Weights of a small mixture-of-experts language model, trained from scratch on English Wikipedia.
Size: width 384, vocabulary 20728.
Experts: 48 experts in each of 11 layers, 3 picks a token, a sigmoid router, a shared expert of 256 neurons.
Training: a variant of Muon for the experts, 1172M tokens, 9369 steps.
Below are experts of layer 2 (counted from 0) of a mixture-of-experts language model. Rows are named router (the router's row for the expert) and show model dimensions 288-383. Each number is 200 + 30 x the weight over its row's rms, rounded and kept within 0 to 999.
Before each expert's rows: a language model's description of what the expert responds to; "raises" lists some tokens whose logits its average output raises strongly, later layers aside. This comes from a sample of Wikipedia text that the model never trained on.

# expert 16
Subject pronouns and connectives like he, She, by, with, plus word pieces completing a stem: St-ill, St-irling, gam-ing, pan-els.
raises: "er", "ach", "ar", "eng"
router,203,178,231,215,211,233,182,212,227,187,162,184,162,233,210,249,161,174,209,262,232,225,199,181,181,212,191,153,193,137,183,170,198,182,208,219,216,211,215,155,210,203,186,224,212,175,194,175,222,162,254,183,201,212,208,224,214,178,144,239,192,187,167,189,242,171,158,157,244,228,177,232,232,199,195,197,188,164,198,216,204,203,262,148,181,219,220,256,274,229,195,211,187,177,204,223

# expert 10
Space-plus-open-parenthesis tokens starting asides like (born, (c., (f, and comma separators in lists, tables and taxonomic authorities.
raises: " the ", " this", " both"
router,167,202,229,180,163,229,209,282,263,172,170,236,262,238,159,277,213,152,172,179,205,207,200,206,231,237,157,119,171,192,221,147,183,147,220,228,226,175,207,197,211,253,175,210,153,212,295,218,170,208,212,211,193,212,168,188,194,181,226,197,139,205,152,227,227,170,226,201,195,145,176,240,207,206,216,204,173,195,203,207,163,194,200,169,173,241,224,169,214,221,206,318,162,206,174,182

# expert 35
Digit tokens in tables, statistics and dates, such as vote percentages, scores, counts and year fragments like 2-007.
raises: "th", "-", "."
router,203,168,148,204,229,179,201,238,235,201,223,215,227,215,216,191,191,126,230,224,192,207,185,188,177,206,180,204,204,268,241,213,203,214,195,178,200,194,195,209,212,197,218,217,168,186,256,201,187,197,209,205,188,194,181,193,212,218,173,197,160,150,179,195,273,191,243,226,175,221,276,227,241,276,149,215,147,166,200,182,222,262,198,206,163,187,157,151,223,151,200,183,213,201,193,233

# expert 39
Nationality, religion and organization adjectives like American, British, Italian, Roman Catholic, Workers', plus Japanese kana bytes.
raises: "e", "in", "ie", "iv", "ou", "o"
router,204,206,182,155,161,167,250,264,241,202,218,194,171,164,168,198,163,166,180,151,213,169,210,199,208,163,201,237,192,180,227,213,184,190,238,213,238,197,204,219,158,175,249,182,185,244,229,229,158,157,219,196,170,236,225,197,232,168,221,178,159,178,273,207,163,195,185,149,172,151,210,212,220,195,110,222,191,205,197,181,175,167,188,213,234,237,190,147,164,192,158,210,265,192,159,172

# expert 32
Conjunctions and prepositions linking clauses mid-sentence, such as while, as, but, with, which, including the, after.
raises: " this", " a", " all", " one", " an", " both"
router,129,169,195,148,172,246,259,186,237,191,171,204,261,214,194,172,206,159,193,183,197,186,185,227,223,171,178,180,165,192,230,230,207,195,256,179,205,219,216,237,166,225,172,201,160,236,244,246,230,221,218,219,213,183,190,203,207,157,170,205,194,179,223,260,166,193,197,194,206,220,190,187,146,150,207,268,226,213,201,229,174,251,218,145,156,210,212,191,227,218,211,239,156,234,164,231

# expert 47
Past-tense, participle and base verbs after was/to/and, e.g. played, used, received, finish, bordered, including -ized/-ated endings.
raises: " the ", " a", " the", " both", " this"
router,179,162,216,210,159,244,202,186,267,190,162,277,244,221,194,212,221,171,167,159,200,235,174,257,173,228,145,147,184,252,216,162,168,191,270,217,274,220,227,179,177,272,237,204,104,229,227,213,208,197,225,182,211,217,169,174,223,169,168,178,181,130,227,188,185,227,248,183,230,208,199,197,164,224,226,189,185,213,172,179,190,233,191,176,208,217,162,182,179,214,222,212,146,172,191,209

# expert 9
Middle syllables of non-English personal and place names and Latin taxa, such as Mah'aw'an, Han'w'ha, K'arn'ataka, Sagu'inus'.
raises: "ail", "ur", "ard", "oc"
router,205,180,222,180,193,235,215,169,232,226,172,239,228,198,218,210,159,261,190,198,216,196,204,203,150,217,140,190,186,230,201,234,185,185,206,199,206,207,237,194,215,190,130,233,113,199,197,184,152,191,223,175,172,167,208,219,236,216,179,229,212,218,198,194,225,214,190,202,215,211,186,184,186,273,154,186,179,170,257,166,255,175,181,210,224,234,182,147,187,161,218,195,196,255,206,236

# expert 25
First word or piece of capitalised names and titles, often after an initial (John, David, San, L'ack', L'op'atka, 'Virgin'ie).
raises: "le", "ie", "if", "in"
router,144,202,180,173,177,196,228,166,267,156,208,202,154,233,183,216,241,196,229,221,250,190,226,234,228,186,200,203,230,174,200,209,153,203,239,227,159,183,188,214,193,156,188,239,231,219,164,189,225,168,195,207,160,250,165,186,141,160,186,184,218,178,263,180,178,186,224,221,205,194,175,164,196,194,182,182,223,198,202,196,181,158,226,202,157,229,161,226,270,239,115,221,205,189,172,191

# expert 15
Consonant word pieces in foreign names and rare words, mid-word or initial, e.g. Des-ch-amps, Sch-apiro, K-ishon, St-j-epan.
raises: "o", "ar", "in", "ol", "im", "ak"
router,192,155,180,207,236,238,195,296,201,196,183,190,180,203,187,188,174,204,204,220,251,187,205,169,167,178,211,225,150,205,206,192,165,161,233,116,204,181,194,176,170,201,259,219,239,254,183,188,270,153,190,158,134,153,209,206,183,141,170,251,191,206,213,281,267,190,238,250,233,172,241,172,188,161,202,168,232,156,225,216,227,201,187,183,188,196,213,232,205,203,162,218,185,187,190,225

# expert 27
Sentence-initial words like The, He, This, After, and prefix stems before suffixes, e.g. un-ve-iled, encour-aged, plann-ed.
raises: " an", " a", " most"
router,189,151,169,184,208,268,203,218,267,173,176,219,203,228,197,219,221,197,151,193,248,211,197,186,208,206,203,220,165,199,220,189,199,197,247,200,182,230,237,185,208,212,215,192,129,245,178,203,220,240,192,163,198,244,229,187,220,171,176,162,178,172,233,216,240,178,235,195,218,155,221,213,209,159,229,231,220,189,174,162,215,243,206,136,167,149,201,154,199,189,180,164,199,224,168,231

# expert 40
Articles and determiners starting a sentence, paragraph or table row, such as The, This, An, "Snakes..., , a, in the.
raises: " last", " latter", " their"
router,197,191,184,208,167,234,150,220,213,190,201,173,185,190,165,198,198,203,199,226,227,269,217,205,182,139,217,230,192,216,196,210,120,191,224,162,190,219,213,244,170,208,198,219,158,246,199,200,238,206,194,218,195,189,262,215,241,174,173,203,154,166,192,268,273,222,213,243,249,135,204,201,227,176,177,158,187,241,246,226,189,189,204,209,204,239,195,243,225,149,146,201,124,188,219,232

# expert 28
Final digit pieces of years after 1 or 2, such as 2-013, 1-925, 2-025, plus temporal words like then, later, seventh.
raises: "way", " part", " post"
router,191,222,156,187,169,198,197,201,178,181,219,168,240,194,97,181,191,110,182,223,221,196,214,195,207,239,213,274,187,183,221,198,215,238,225,164,184,209,196,199,184,190,153,194,211,197,230,216,200,209,243,212,214,196,171,190,214,208,188,292,143,185,198,218,211,286,182,251,183,228,223,208,197,201,203,232,199,177,189,197,287,196,167,195,160,193,186,176,193,203,170,160,207,224,215,204

# expert 6
Word-initial prefixes and stems after the or possessives, such as re-, sub-, dis-, trans-, counter-, and particles like out, up, back.
raises: " part", "pl", "l"
router,200,204,229,199,198,257,270,183,264,179,175,208,193,193,202,205,166,185,207,223,184,199,249,190,210,179,243,109,221,207,222,209,200,167,202,217,198,204,187,192,223,232,218,229,195,194,232,209,238,209,207,189,180,167,171,177,187,211,212,227,199,216,236,191,252,164,244,194,188,173,175,260,165,167,217,187,206,193,243,141,212,185,174,168,212,220,186,177,232,204,213,259,185,196,149,188

# expert 43
Newlines and pipes ending table rows or list items, closing parentheses, and the letter f inside words like butter-f-ly.
raises: "s", "(s):", " to", "s to", "s."
router,232,218,181,214,224,173,210,183,217,219,206,237,308,190,184,324,233,211,186,187,214,199,211,206,217,191,198,176,192,212,198,144,255,203,205,267,283,196,222,221,144,249,150,220,228,200,207,218,171,219,226,190,199,222,195,160,192,192,209,145,181,159,164,224,187,178,160,175,197,182,226,215,220,199,201,247,212,196,200,185,261,232,224,202,233,190,180,196,170,146,238,195,198,148,187,203